config = dict(
    n_layer=8,
    d_model=512,
    n_experts=64,
    experts_per_token=4,
    d_expert=48,
    d_shared_expert=256,
    activation='bilinear',
    moe_layers=[0, 1, 2, 3, 4, 5, 6, 7],
    router_score='softmax',
    normalize_top_k=True,
    routed_scale=1.0,
    balance_loss=0.0011,
    balance_bias=True,
    router_z_loss=0.001,
    n_groups=8,
    groups_per_token=4,
    shared_expert_gate=True,
    init_std_router=0.0384,
    lr_router=0.000249,
    n_head=8,
    n_kv_head=1,
    head_dim=64,
    vocab_size=8192,
    norm='rmsnorm',
    norm_place='pre',
    norm_eps=1e-06,
    positions='rope',
    rope_base=10000.0,
    rope_fraction=1.0,
    qk_norm=False,
    attn_scale=0.125,
    tie_embeddings=False,
    parallel_block=False,
    init='trunc',
    init_std_qkv=0.025,
    init_std_o=0.0,
    init_std_up=0.025,
    init_std_down=0.0,
    optimizer='muon_variant',
    lr=0.00735,
    lr_mult_o=1.28,
    lr_mult_down=2.0,
    beta1=0.93,
    lr_head=0.00609,
    grad_clip=1.0,
    warmup_steps=200,
    schedule='wsd',
    decay_fraction=0.773,
    decay_shape='cos',
    final_lr_fraction=0.0,
    batch_tokens=[32768, 65536, 131072],
    seq_len=1024,
    doc_mask=False,
    train_tokens=352300000,
    steps=5385,
    dataset='wikipedia_en',
)
Below are experts of layer 2 (counted from 0) of a mixture-of-experts language model. Rows are named router (the router's row for the expert), gate (a neuron's input weights, with its number), up (a neuron's input weights, with its number) and show model dimensions 0-63. Each number is 128 + 32 x the weight over its row's rms, rounded and kept within 0 to 255. Numbers have three digits each.
Before each expert's rows: a language model's description of what the expert responds to. This comes from a sample of Wikipedia text that the model never trained on.

# expert 3
It responds to: Tokens in athlete and politician biography infoboxes and lead sentences, such as footballer who, Preceded by, Senior career, born.
router:151163074128115070156068116097176137205118203063157086148098121103143147185116103106124150167136082114146154122143090097119158136123136161126140142167157128100128137133125149127120124136141114
gate0:115122151141120074131173195093121135105120152102107145174116123095155134138161154184062123161113107073077144104135122115139140139133154184124158141141101143119129135124100090126119137155138100
up0:103142104067102126127089156154125104173154152076111133168185139117161083108144094068100114088080144152112168180181186107166113203193122140142094109117083120157134113193195098106101072078125104
gate1:163142106110140122088107141138091158160121167164136118157184107121137138126117134129139188080066110130177164116153145146152134127110112050131103101147161106147059115159163145170147071081165169
up1:144099072115203112112080169096138153152166174119117090110161088092125103105116146127100117114086174143170106090153129102154105096121149145119157129139134142096072179141135067107237159158156070
gate2:137128152105135156134091072163152131101154136149121144144119157127142143136138132083154118117106156115127132160129149151097124137166143110153076201159155084140123151144124095161089136165151135
up2:107094143090121172107188122113137135121084121095169138130123124139117147147080104080113109076146178177081111153196097191167131141175119143141093181128182132097129110164147150173099111128147078
gate3:182085144144072120073090160148076138092109080098123113093184167073081090147110136116154172143128172124141118079154136091185132121129088107167194152091098166162119118127164122085122154165136126
up3:095127187109165093112104116119138064181144125139084117151119129112065149134094105133151141144118110086146112127127100102127128144119159162076166154106176116123163137118131094135126123132179072
gate4:166133129173100103164117052165197207164166110139110142088145139087115139102154071132127134182119150153080087087041174090093103146103145117136121140125128072138099146139091130125125178122120149
up4:120154118166104145038099143122133045143097122088132119139151147085145032142148125126080093180117126123086142117105132124165117099143167177191135074113087118133113140127132115133114127139175201
gate5:105086173148112111083146131146106142107091116121098058132170099104079095133091151087095081121070139163123106140134124095035167115160103174096203103190169153158153137092105153151131148091187147
up5:147118108151194151149121132105114111118150124139099118130146123093140108127063163111083163085108123137113120206166090091127146133130151144072092119106147103177141136086140154112109116140082141
gate6:129165105117140136117059088141185069171070180137109202109125072069103167077098149181167143068100132117105139137109131143143177080105097123176124145106102221137099148124102145135144151076128118
up6:094104176122158146137155146165107142137116165073126127152115096182153067170114111100105108166161108101112157117131097158164117210168119156128079139131064134104147134133109111137121119178129141
gate7:110082165122074161124150124133100148181130146125123137162143169126144160111157145094101119119131137097112081056076118122110083126116108164176115165157096127149093104128122162119176107111195168
up7:086144122114188197119138084102084137117171087104117110159140110133136102134083077128158140136117112118099171142167161123103100119184090104127159110090053075082120170095118172173080115099124124
gate8:147137159112127091090162129149165166107159084101107149145090071129191141164132161066138110083122087159143089133156128164132143160129097104090182106125152123129068119115077112113121142126182148
up8:098124141127133165151133090117189090145063212151173117138093226118110070153170092204134072122190207132100153146169101100133054111110112153116104133128098146133132179149132146172124093127177120
gate9:100144110145180106104166138146154069066118148173137209141078139084154166133111152021146121119174113122116118100097129133175149061108110086103109140119122052171140080146103097140165093139133094
up9:141168137126091104126132081123148153096110168142107091178112192096096172121117108053137121115126163100162124144145124099168113149160135043083176096182123116102158160119110162080126166160148107
gate10:101098170225105098152135131180094188109117155105148091126122107092083158139124082134169171132127097198112110115092103162138138091142137215157108106142114186147160112115176169155166154091124105
up10:116120214172145120135115123158124196093096135156110112115188116122125148159089099088085150134150121179140080108091077191101170124117077180129148102146172166121160079117110131109121131107109209
gate11:146123130096158107103152125141114128070043202135181070099164161178138103119124125092127148113128146099131090133132145147097116095142175090114122147130164103164116146077154091127158096121115137
up11:109157134146176159123142067033155187110136119102162159164117124123145118110112099104105090125116150162125185142173123212116159150109071075140034198154157147142078129168107140163134082115174082
gate12:166119115063100145170104101118192044098202118097145156149169133129082116152135133133163065111155121132137134118111136159123180131130159193180120134120179133136090163099118171132123148156150103
up12:155173112111163053149127145132202204158131161140120084112137102136123072126163146132160114106184160117131133119082167182159114106144129094127150093141165116127125082183180119078151133153114121
gate13:116099146147108117137115099081199122169132168118088176142088215120116124187169103114131127117098134105154163114132104162157132166114128101121131149161121146162093105114130150125130111177095137
up13:137134141157079085157108063133103115207148126097103146105105147167128151146096142117188171206054072130065082121133167112118147122106080075211116073140095144163072141111133106119083167111116080
gate14:088107130142068111089172062153158171137122074063168149155182134143111139134142115135116103127179157098110122165138116129182153132119101118101131111094148085045045110091110142105094160124163139
up14:163160142127157107180111125139143105151164126066146132120163144098145135163151103109074112113071177129105132068100094170146177106138133127121133144098181144139141100143169172079091184106127124
gate15:069104151167132197130091147167077159121141067145125144101126080110134113126135139127088176128093105138104137113103105118113179151106110093100092135098178143125148144079146115074057165135112104
up15:145089084076083148139155164148147095111109193124116141219159193184141142113128099110170098147131103103061107117103102129129164124153133179093142126181146215105115125115149132123107105099126122
gate16:137126106119076127142147171121126084114151120160143114134087092077130134129021124131145074151115153123105121169114161145105139111130157173114151072157053164078138089100061118191148126080099121
up16:159148170138160086093109144130116074214121117123149151130156120137140136136085091219117076131149149131155093209144129132139083157117114076067124145122153101062122122154130137075109122157144105
gate17:122096143139133108100078156166124176178187149167136162104115066141104154143107106063136144102162102138099116128101150136125145049117127155136164102103078204149108075124175138138158083169123083
up17:139160132093132147176172120127093076125121111130110099159095153156125108111148152160094137126126197114153162093121173121093101181154069111097072100141150114123167098128093129153150146117128145
gate18:074133126112094133163149167139084103082179129097122162095106120103162132117088106177122124157149069097100080156100157113061142146167121136113164178119125115118125139096138159165103104134174073
up18:138179088100138207167182125090106142126121048174154141099142141161175161155113113161150118173123107085150133107123146161110116118097147165187143135137106182162137162159141111136164155155080124
gate19:174122111115104100153122172153135105173044104059128131141157072130140131132135138182109123125143120117158119171152129133184147084153137160135177085124128138113157133120088131144198151147081128
up19:086239105205092229177156135110157103060110134127221112166136136111159112069142097097107054173139150136110115119146127021099157108124102160090168188137113152079152170077107157127097194142124148
gate20:205078133094063140130156156138143135110113155166180158127139146149176197133161158126137110137135152102115151096125118125103081200174090126081135092101135121139070117168149178147087098151115170
up20:163147080088111106131088167084088090181102168125084040073135109093192106062132146105134145187126125170176145173123138172122109098128076133089151123137125170166156144157154095161168111157083125
gate21:169106137141187094121117060182204115089148173172126128091087090156101132145107060085110138059166133146156128163093146152156085145150125145073185132096104081137123098181141125100120118120093156
up21:106137120138187106141187128162131141118178179111085156101055105106143147167185082120134136138148085161144159113092118188143101134149176105096109186109137143150099139117163161142117087122183143
gate22:107140158128123104145140112105169154095054124139155107125170163170138141164100083080068142093154160137134131158140163143113144184180113146090124147112170116097098106082142183113072101111143097
up22:145128155138123086104119117161074154128108116107083146164141115127124138095143199086071105154140113122121114106105178109158069126102120064112179084131120133139060158104139145182132137173089156
gate23:140062186135127147116132108139188147188163184109108172121142101131139120157103108135100073120087077041125133169169084072168163103097140135104152140152119135123032106175130122125074122102124179
up23:157127105091089140112129130144135161083111077162157137126163120111155181098089115139100135120174192090172095110144111214124108125115126112067130166084192124091138116147123109141138122119125036
gate24:098130159121153157123159151097159106129105093115096101114144117094122128142092170152160146163087135124136123148152111100128147174124130118138104118121167116128122184113171116157106110188220153
up24:153111090197132102132122150161159125068104179083132136174122139122159131100145109126135195137149082134061113198153163092125139124158184092132137126083166147165162087114133172130106149150156134
gate25:106204156151131098144178099088119143137101132164183124121159103116123139152116124121168121120147112100135122097116105108214158082111117103137186104054131094088129087092083127134085142158128181
up25:126188042140110182117180135101045142104127136149174101124094165140107136088132161123133176110191105166145141144157186087139107127125131127096112223118148201100150119088120175156098109116072048
gate26:102131155179125182142128120116082140103123129141094105145142088067069053101168125123130126073053146130115127134087124109172132095107082152129102147152105105105092171133147088076075088101123187
up26:155112145109122121158167132152147118137079128102208084096149154082107162105167153131175095161115179127079136137104072165170128115093090151147164083108146107137081094114074176089106223120137134
gate27:089144159106041112226132133121103146098159166126131161210138152054160104108114100155154128165072128150148092147111083142137130139132122161133150050104107169190114105109085163137155129127160122
up27:134121102170122139149096200134107139157118153112137187102113129141124139191157141136099116074102148186150117133143107143124174093070134174167134145116124155153140126146136161150112082166178144
gate28:145131094122171129182086063128067135128152150133109086143141086127132074171113137179120137133148106158113129109085137114135123151101138191158158130146124137195106095142082126067148096139151139
up28:077117103078126207112090077140122051177139145125109162120123135134144145155103085111109121162074110167136141135091079151106120163123075106132084114094132140124134206129125119123098129174117100
gate29:179111126120140130158115200163176127153068141104105127156126159155182101096089089162143157127179144113092110102096117118063121103099162127063189112149130121123131133114123116129126141227138110
up29:121131107115148132122128139181120159126090106145142172128151133087109144120123147120136109118088090122117108094118115148129129200114130137173143149085171104149102120169103102087124158166040102
gate30:133126129104069121097176090146152178082121085176073125128154077130131117107129110140158119133103084141164117101105194108119084158142110129119123093095170102142145175127143111125117141122160176
up30:170142152105153145087114111109134128177099086133087108118119216151169091108191118167141110170102146137085098145196151111151080113054136152133143069160119148123115144100120175154079089089119203
gate31:069104125158119155147127150117172172128118158136113088173151140097171130043144102137110165163101182111190109066147106111175121101108143140127084166161134141148143173126069112165094169133106129
up31:146096206134161149087140136064133155095165111150182134095130083159135137110175092104078108163156138120049117158095117088120168157094148072150118127138148140133083200151137101178189084111129132
gate32:133137185080132135112128091188144118163134093089169130091149067125053149083095122111191071135104131137124143055111153117196153148113176108167178118088119112099113155134174073160123131129111171
up32:087135100111128152161140142191119121103117124128082145131120101108116064150112112048122130138164092152154099089141104183078128169130144197159115131140097101135123140084093105153148059153119151
gate33:122170141151124111103104193167137114169098138112168063118137146141105111129126127136167163124145113121163110129117140137146243087174089101175135112103081096118081089095084110095098164151073155
up33:127133148149106108152126126156106198139143107154150175168091094162125144138084068116148129056084132117071138124174062125215094202071131099124102132130199110115143111158175121120091163074149129
gate34:103106151174146108165186129153100109151102112157223109118160100087118158072142117195115090112159165149169064156130083175157185135079097149096160109161091162093108120155150114091116113123139096
up34:124145119135098096146118088153131117135120120129123101160068188206170143117180084127135174200180099130136154124058137125119172101116076130136113134134136165148155119110089118118079107176069124
gate35:134143205136181160160183166170121182086159062160179137067158135134154160199154108116118084184121142111097114119129138094131097224140108085170115102133134175115083075136158115159124126122151134
up35:108092070118068127114137161153164126128083066085165114142175167148132099141141183119069104058170121124152065131131122093155143095105071167129102119113167070104137128155146097123099100145090140
gate36:125093132065166130119137123148175077178149081196100116096104129214122130110130108147117087112121109200105156175144157123104105136139125125107141191136123214141142154167087132207192091103113138
up36:162124099084137168132067146125130107118141124105097134119216116156062078105146115074162134163073228133141158152133105122098187202150129141166120158124104143138151140117103165155188137146125116
gate37:130108090131136155081138162137101130095086098099116170096110168136127126119090060131135137168118152125196114127097132107199127138109159083155118144126157065084109127107150176074055207166085122
up37:091145104192160208165112144158139131156120146144103160098132138147128156083099159126067137167095110133128131067109102172082118128102091103134052190108187137127118098090154181131128098138122093
gate38:106120090135080115124155150195108140123066141159146206119098116132138112112090064161195091105132167116156113164119053152106143152082122129107191082114122121095169121117086105161153184186132107
up38:202119125126138135047121115147105090128072098187134074109164104114152129094108093150151070133105159142090149116111122133124148124100107137088166100090122153188146177113082138150097126148032072
gate39:079090088135108108093164105168159188134112110104082151143106162170138093070125111098152193102116106176164138173112109144104167112121101148179133115116165107140113099172103147204125090111115155
up39:112163126096157092122129138148082167111135125178130140109055102166125148196073118126110147123151112067112179088130067121096125102153100140124134084118159204162173110138135114130136121071147122
gate40:083136186112114150077129114160112114143103067133116156155117067150135147094139107114129091140135163145157136113183117164184120075174164144121169201113154122101087184142096100193114153152195125
up40:131094134113099203112107111076165121131110130144143129115136131099113127113096108103094144155187082123071097100142128055143084110088110104128144158114089133136095142135087102092141104155154168
gate41:228131121100176124044188143150094110184141108148135137094149116143121072138088150164126103163167099138076156125148149109152072133158137129093083152099148094144105186137144111094058104141139119
up41:133063099136086111147119182137153090115164120079110185131083158098048098120123175109119133139105091094156135082116143157075154112120132138118125138103069092097140149070165169108057138071135177
gate42:102162151143203212102139105097098188091114152161143191073138119193110103073173127132176165124081100089134120125146127128069159173082096193107099114080098137130103150136095094152130160147104180
up42:149076102139076101152152171091154100108118118147090117157099139162103159129190121127106161110180071127104131157127126117141126085123128150070150148065130153202167161095184118144097094089107084
gate43:119112186127177123089138116130120170089162127138148164125108149144106134140162157141161136137145098074103154129146153133143152133170120128097067127127140118114100120134110106088160104099093139
up43:092155148088152118092189132178028163163054138123114132122103128156115139134085129120148144121153151142166125131139144138171151139144163122092129113115157086162176095155138116078150125145103095
gate44:101156121097104175132141098099125152183169127129136106149180090157155118102161117187177088136092116170139127105138133094135171153154118138131160085156069144112128170130133147178131113160107105
up44:082126127070119118159118080131121128083111079130131125156135091080107101119117116100093097088114142130156121174079110164148158083132135120125191119158153170163155153129175112189159092095124114
gate45:094140173184183078127112064109132085097126116138130079130116086146103117099142209101127121126137134122131125075101168100148220150082171112181083129107144097150180193173162126123168110117096194
up45:119184172141178173149117181134170144106095104172114142173167159116110159104150097138131119160144154139164126147117169166163103206118088091095185152146079136128155138142097129106125110115106110
gate46:090136132074117072180089087105127112165123117177184166103097072080138127169133112105166115116081141118190154141158137140107094134167125151193092171154124160117113123148170068108066114092153102
up46:068085136059233121097201138112079172080108079100149132121163133092130133175159144120074119168099146149177113120138060154169120143198154151153065164138110118118155102099157132102140130094130209
gate47:166136142160135182114159119153107121095101153133189109129121098126124122119130129138101164139213172140114155098101130064111150106128128104167143111151047149121121116121144108114133169096081087
up47:116107136084172121200075185152163086123146114149090144164156105112123127098135160149113100103151130103162136094124089143135107106072089138118116115167131082161116170120121129088152137155169148

# expert 49
It responds to: Periods after track numbers and other tokens in album track listings and release info; "2. | "Mean Girl", "Label: Geffen", album, vocals.
router:106144145136136133144112079192115141133152077128177160168147143127171153122161144056151113156129126113146198181115117126121159164080124150062144114131136095144083129117164116156127078159142204
gate0:095132126121151124179093108180109114150158126134142171143115129122090134113198132108158114153139162113125169087145142102095137124108095109158126059117094121112149110200120124143144057109120148
up0:147076113090098132111116091124167191170134198121124125061159128109128076155095125147152163111069098196142145114140123113131106113144127168150119160115167096085124060121150154118099084146179109
gate1:138162126143122076158138168145163146124127121173118150094113125101163109146129148128111173155071105138111148190140094104178172128053139154099124103175148085082119134073114146109167156143103117
up1:170169147152131102148109172101135103091098087161172171137147093117109088074066168099115112162131114068121142125189134109094089100079127131130164119135116095154131124191098128176157116137139154
gate2:102139146095146134169062101121187161066104149174145103137158124132180185071086137089112113169135106152195168092118046118159143129086146160163128123066092122110173134107076134143147119126131107
up2:139182139168146117120108064130150138175108122139137054099158175098121103133057128194132103147127083139143147107100156103070169144147109132110084107073166113136160188115121085078109103085114108
gate3:130158158127139087150172106190128147199134098193104109137148082122144112160208176099147090169065112123132165138081111090104169158121130139159071141114142084185139144143119131156171088106212207
up3:101151087124131141094115161185187115080147122111113048157133200090038157132107109111138170144169123130139119143061128126169118108117169128081101131102149108157176133193077156186115125166136131
gate4:156056102120130111146142085188107055110170139143145132081091175135132119112091073081151117098120122147076160126156083085108131079162108160082154094133114141110126112081158150151173157105109140
up4:149167167093124096073141171115110202138106071149151156131142152130148144139147120107134132088102128115105091166163145154115118111100127112131087126112095121090150133123142118099132135108117171
gate5:133149128188102140176085144142100116138159128124166157073166075152069118108092076167099190141123089121176066174128130088140091158115132189111088106055150103093126142147159124097113160134142123
up5:166149193118121135109150108131188095154230133127136118137187064189089140084101086102170133134163138090152125080116090148122148087115100147123144111114128130176121109167151190142159123099174143
gate6:078109155125132072188069098133138124133112197125100152127147109100112172114107106164093142137149168127108152069118068109132220186150141121114181170127108185138241114145061142131190188103101095
up6:132108138105115163157174128149103163144090139108138119122136184113137099151147148129106150143136180118164118066099116112136106185081092119085128128132151196119213112144179145138101074121175102
gate7:093060140150088176060154191121097150149167135099184127172129168089111126124104173144144103108156121081160136098167129093142146119136133136126099140145134181090142148101122018097079074125195143
up7:112108168118155128097136117135131158099085115147091113161104170095127154067106095106187072185120120123100161125169097192156142072140155113131105109142128101099105119108141081151109154161127104
gate8:192123110130114063178144109178123098127173072108162124168122124164137137133144079137140109110124099182105101138115122163132109171136145147119117137126116158099097148087076136128155105122129095
up8:151122095118124186126133102097190158110131139066108157149158096082184143137126124134105160150097099110142175119139208074104162131156151140147117120111106113120208101109129147144109192122108087
gate9:070100185161144167152115053124112141107145144134172084189080160147140133089123134097131096153162177132111139169079121107135169121104134100077173144119130204113087139081140131153174160132149134
up9:120111071106183089162125154159090127135126129183180168078190118113189156109105132170196151120116104176064097107162128111146173122163107170143055130152158065109131110105140169162156145147071120
gate10:142126138152146110158148183087130218075122122111175141110110145123093170084100133126136148128118134093118148153154134163131108131104110122156087098100116081147155127134111212104133187150074138
up10:115152100172170150111091104134109144191138139134097093150132083129199094126127095125131129172166117152086128139148113116067124127132138063081139126115092158126157125108108058150138068149098084
gate11:108138089134130138119119130121094116090157145127164110154218094116128091157117094150122139169149139120110175119159132105137112057081093121119131129126115119126119102126174128103113163144089112
up11:141092083077142103109090135085164174114123123151172155142064103195116109170065086147094100116119155077168127138077125159123133122142129130134110152119123119120109126092133178185114160092118165
gate12:120117096119097158128086071090117177136102075103143082138146142151092068134137155118112093179100133131139128145125204103126169101111181150154118138162124117095140148127090139155131148212110068
up12:136150122157088142159111134132133217147133021095137157179139158108187091142087177112123135167101123156193117097166124150123217137149143141193134172136123154104184124141120090121091096101124148
gate13:127173132178114106159084171100140091192113120156121083147088127096162059155114069177164130088168155151124160107081112127096140121169118120127168070123093182125122105160186147159150115091089114
up13:132187186110075140124124116119127037130140118124084162125126155153127080069063127118207173140128135155123193143145145138213127088165099168103135133125104109184081124130123117143091107150128118
gate14:128088131143173086115106065149125085136083111142173088137106116118169120085157151108120128098187139184121173124103134164106091173126101076141117027079160159136127120119128188115108106145182176
up14:150096139133091126121180141169111143086131088169172149134115096098160141145139132155205114104162106129119075098118092169173167118145102137122150130123137149129116081136076145103101162095163205
gate15:133133166108101140184122142141097146138125154093122117060119090139131117131103130120110161126164127136162154133078086196102042057159155167113152148157094144095184119159160135132118104121157134
up15:093143097063132125178079149102140197142183092098132140085131105174127091170058138100149107168125130131134073111121123142131169150181208151164132141122085127142161150094105111135126166089113093
gate16:147141162141144154102218141114080065109159132137113181113131132057094118117118119116139091101119151120136116180098085177181129124117176139103190175145102176119060133119119107180139118175160106
up16:064112146150175161093082126138172120139126130122125071177099133148172194129112066160130098111167123182120131103155104136143084087110143177202090117107122121084205147060102130172147158137136157
gate17:149143091117166140098112141099184119149135149105115074120108145136130130153125139193118183149153106165182145092124112167158057163167131112126138088138099169173105109127128127093192134030106143
up17:089143107110132089085166162112141151097139161221127115124172136173114111090149161124138140167147093064071150111175145129135121181091084104168141111129117143146112121139079144116061163136145065
gate18:088183192131092127148140059114143101139142155143146146175124160198079062126129093198140119131082129162158110110184120174129110107053168121098107103190158137083142108153163138119162125137133079
up18:118068163155148094127076169152151133124144144156061127103134135138123126160154152125142105146096119140211154099160146186128137178101173111111068130169127155119105128102059138094175109169118116
gate19:089132185143064058154165123159101169123149147102146084152133162091109154097078110118077152108130129144190130137154104113070109122107109110050158101167107106121127120154102132134115089137098095
up19:085096103184080081141128129089174127141174120106129148138144156102099126112141174075147159127110223123167125099138134142104153175089152130098097080117161136157112089140138126115143126152114169
gate20:091116138065146153143146117129115171106053105100093126150102160015130175128115127166127126162133140132064180094084174087138140108127121102142124114051118138142177195118133116119097192135118053
up20:138120154136131177097158156095124116109091151111127180147145140141121157101101136094103085175087158176107154081132134136154139161088099170098132143131214112174148124141119104104162103141078137
gate21:108181150151151089149155120121143109107132091121102174178149098175138145123126151110117129103178133065096100093153062123173157100100117127115155090168136108121084065172117120117110142102126176
up21:116158151114090099127092120126150135113086136094153161130114187136099140142136132123150119115119136155173129065129172111139134164117099134111142112096120141117090129103163155206134103147171150
gate22:138173106115151118129104135153192090155105126085098178116130075149109085087131084155096106083147142150151116094156100125190140087143116170135083103131079146128133111120177146145093094079121131
up22:120184111087154094160135146138133137134096191085114171120084129154131068120117105148097142216131160165070115149096117143154119176092147140154168188166101207148127131121139108159163148176129050
gate23:182159159126135202136094121141079096118118110131118067181075114166140137132188085169082099140091108091155157147099130103132175119133109055097165083095091150133149122076153126082155120139104082
up23:096101123158080089135123128104141130100088098088115166152134160067126132115082136118154163127154082111084106172144128166156157128179088178187147202147154144133139097095198144166099135153130138
gate24:137126091100139123118143168121122195163091099111129136158131089085100141130166150106131143124083110126190102103095099123167176170148148156118127071110160123093142135113118144092152166102108209
up24:110121141139112158117139152149150109166121191114161150141117120142176108145080129138148126087201136115115112091143082117148173096081131055094126127117161141140156096110172080085125133137146110
gate25:107128153117096148131121136107185172114075126116077150135156105126089143132141137107119066093102164111128124149110126096137142130173139100158106069098161149187129145137130111118115177125088145
up25:127089184102088103128141086112115155170123095181151144163109127074213104124126102143112138165119123134171174164093106100143100155135057101070115127186150157111082197115144117097149104118159145
gate26:134149180126103157131169160150064164138129178147091149138118070158170078110121090138087127167169124072127102150100130175102129245145163127195106148069149099187154139094137103098197163180142127
up26:126123104105107043123199074100108117122101091140175114105099146172048093082113116113178177146104126112125102116122130081151102096109070153127117152116099160024162095191120140092149139144122105
gate27:095141142073058073159158066103210125148135198163140105083156136125185120101080146164137119138142073132119094155173063157160163167115113125219124158117144146096150080100192108055102123163102094
up27:109111070102137131154135122165166098153113215079103149105138072156148107089122153181145138126107069125109115154108136092113071152182084093190092130175101126118138135126143095173128142120078078
gate28:100133181112206157168078118142092108123133158128135165098123143091115092164185146110109110110129104119109081142103082118127127179102074134058080130120114192149094108120174165142124123141177201
up28:121165144095155100153199136141156107126105146184130164125130131131113161093177115126132118099110162169174122117106116176183138152113097148131058121118161128178068177074143120149090111125163103
gate29:132144135157076115149124121101093110101075138180135145117104153127147115121169200147154171163166109146115168114097155073049192121135090132131166175127064112071130153100094080097111113142080110
up29:127119123175164129116120119163179178153103147120144160192079157134173123046086114118163102111160108122083119181105096104134150122073115130099130147109127125113111131120118153113148103084116108
gate30:110135126107118140079155108106132159162086139079148172102146153140118075140141187191146185111068139173154139132116123156175149129093155184094162177138119226137083107131128153163118138137172081
up30:156110095157146074115080124090077187064135089111162105087155084101128122135113182099154130171075138112164127104121173114107126153132119117093102121152059132134117119098124110112150160144154146
gate31:153092168082121153164100172173122142175090115137102107136176087099127047123097158146052130175134123120053137099153126105096099147094137129152166153195154097077163134157129105123164113125075117
up31:058180106157163123141114105086147170134069151158114145121121138097129143167108191151120163126120113118158108180083134093144151142128163127151138173131044103095112136132083150121148170118107110
gate32:125111157100176161116167113069116157116155123082109112145211114092102155160134149119120101120166133107186151106076161136110112122135090155133141104161156094126097123099073097114130085122108108
up32:229102073079139122145154078131177146074170133133157119152156126187119111122100079084178158126113110117177148129127090107160109151114078122150107172182217126157083120116123153051132123089142108
gate33:070091135098077161137067124084113072148149074174171088123117153059083144118113177082173163113085151131138094146073114121144101133133091126103160038125113095154130081168183141108148068183077188
up33:130134088102146075138115136145117085152109138096126154160120074150166092126164126223139132143094053118102134149131145095103157124160078171178146161114112168068202190192160153118124149115116095
gate34:123117143107161141163136143098175101135165086107164212137153126200103051097128094109140093093120159080135132153125109123137142089100112149160121090190147173104125101154187152115114143087218160
up34:151091127189072116124108134167119101122097095184146113172074152123098135128172073108130175188123075169101116126139155125149118122152158063081155131086132143105136165134067143139093124128118103
gate35:144114121149054098142143096157167217149120144192097129136074147090115122227141167190102097063141126162131102079096159084129120110118137096086072111134150183147200100149135155158102059141100117
up35:089125145101067135152137128145089192156126112168133115160113140098185122146076142088114154149123154137103119146169153120137128149164136098131140169090117118155129097154085161088169140118177126
gate36:080164156117150148101130145120135119091124177197120106096158156109114149157143207099129167111068085081131209113136078187136160184181115157132091099173094159146096105170117070146127155121081118
up36:140111125147141168073147131095134029155095133086056120153151073121137137168136127106166112115093126101053114098143149120172161140172126066111146133135081113193048164128143114101100168185082103
gate37:170069116097114145145181125141120172136140165160098102133081141156093142090128174136123176119143075072135127185126105064101081148111162145077132206130121136148165151141100111141159121106125081
up37:108182163097111114156170125117094147177147093076104124183186166147130133167170128039107123120150099102142146119219145159119174112103096116115157087089109114137147179164131101143094076126102154
gate38:142104126114166092156123099181165148169110121198076134092122118136126103137153103137146151111124166078137114169160115140091185101116106110096116092140136127131093042098112103127146129150107086
up38:156096155126132087108136162179145075081074119176151149168080153104122141126146147122149152112119159121120139130160146173116060125198167143136174140139196132103151065138112092131158134140157088
gate39:126129163088153138155075103087146132144148136114150119120147154200127146148139083122158090115059127097148117151174160160108184120120177124140130181159135098164164092155170098114102165044158121
up39:087095154147154127108146068172157130124122094166127061084112149183132113142124169166179095131104183082139101163140182112080167165136154163185150137181162090183138091140175093115135096160114094
gate40:172183157116129099162095145102150169175121158172090106122152142137124110196065113092137125180150144156148104086127132130126101109125140121121150101113129129047132138103152157142153102139158138
up40:107130168171099133141056120168129102145110119138169140086079089143169105107162180156146080115151154097102129159102139128122167180140120111123097113123100121152067174119110189109129195172110171
gate41:099081114135112108169152082135212141133110119134118174093085086069115125083124189096131100135109119129185114125171139128159111121092158112162144096114121170166184146176146126113099105098063144
up41:094034107133178100112092184107157109156137128102120165067149115159101104135183102127137107171102134100093106146133172128070146093082172123164115114140138106087128137166086121150129119142121128
gate42:109102115129117128151118108144171081096098145149111140109111080106172100069106143082155121195185113125111169158107100105212118154109124118122138116107152142107101199157126107144102150099108168
up42:145109159108147188155127142138118096121077112072131162151151177128152215078141167092156140155137134148096133114109124120103129123104175118135175141103132115152094166119114084137088075106103149
gate43:118095112123108152119127141073142143092116147109142126135160144133106163152081121089131158112141158139152163126105164142098140151101132170139134159166183193146165055092172099145129125140124107
up43:151128112145142095087168157067137157145127100139098115098175098102087181114093111229108116093191106075100155102109101107141099065178139113110203142051144166144084143140161091152121112119204062
gate44:140060109178125144166123091120162147187090131105148081127114071140143213180121126144112193066139085080094156182190104080059130134149143175163111167099092186094119137097137134133132096125127112
up44:067127107147104111147108094130105167179135127108141151145120163133112165114125137143104167059075090091115098135174134088133163117147158149089121123137168135147179139156140067107120078150097104
gate45:134155157124115116169195085141138177125110111136105078126096151115159111114112099080194092137161101129168160088119127183172109132163097163099149138115106182183119164114105116111195135078155135
up45:135070093101135164167119136138118130097135203140082091147077121110113134142132192173109171108124119103140168095197067129159160139135151151101133109106109088125084155124123132098119095053145109
gate46:140113085173104076125148106170184136081104076089162205106134145109129104129076160127121081152059151154130128120124164151133118131104186204137070102113117114118138166152161126166081114091136158
up46:159100155145148083067097107099106120090154069081138101194108128116164140151115054132140049136103114121140145164146116140109082125156145141056178156179100105112079154118118094116168100096115125
gate47:130053153067109109145118104133192159149114070127131199127182134069115157072170109136121128088132164117136158100140154124171188080141165195109087057129099085106144116157155085139089139138158162
up47:096109158101131130157091153168127155126140052101190189146145152130197141156118154123114157127105123165158193135109155136118198122133086101051081060151151106087149081181148102102122122145127166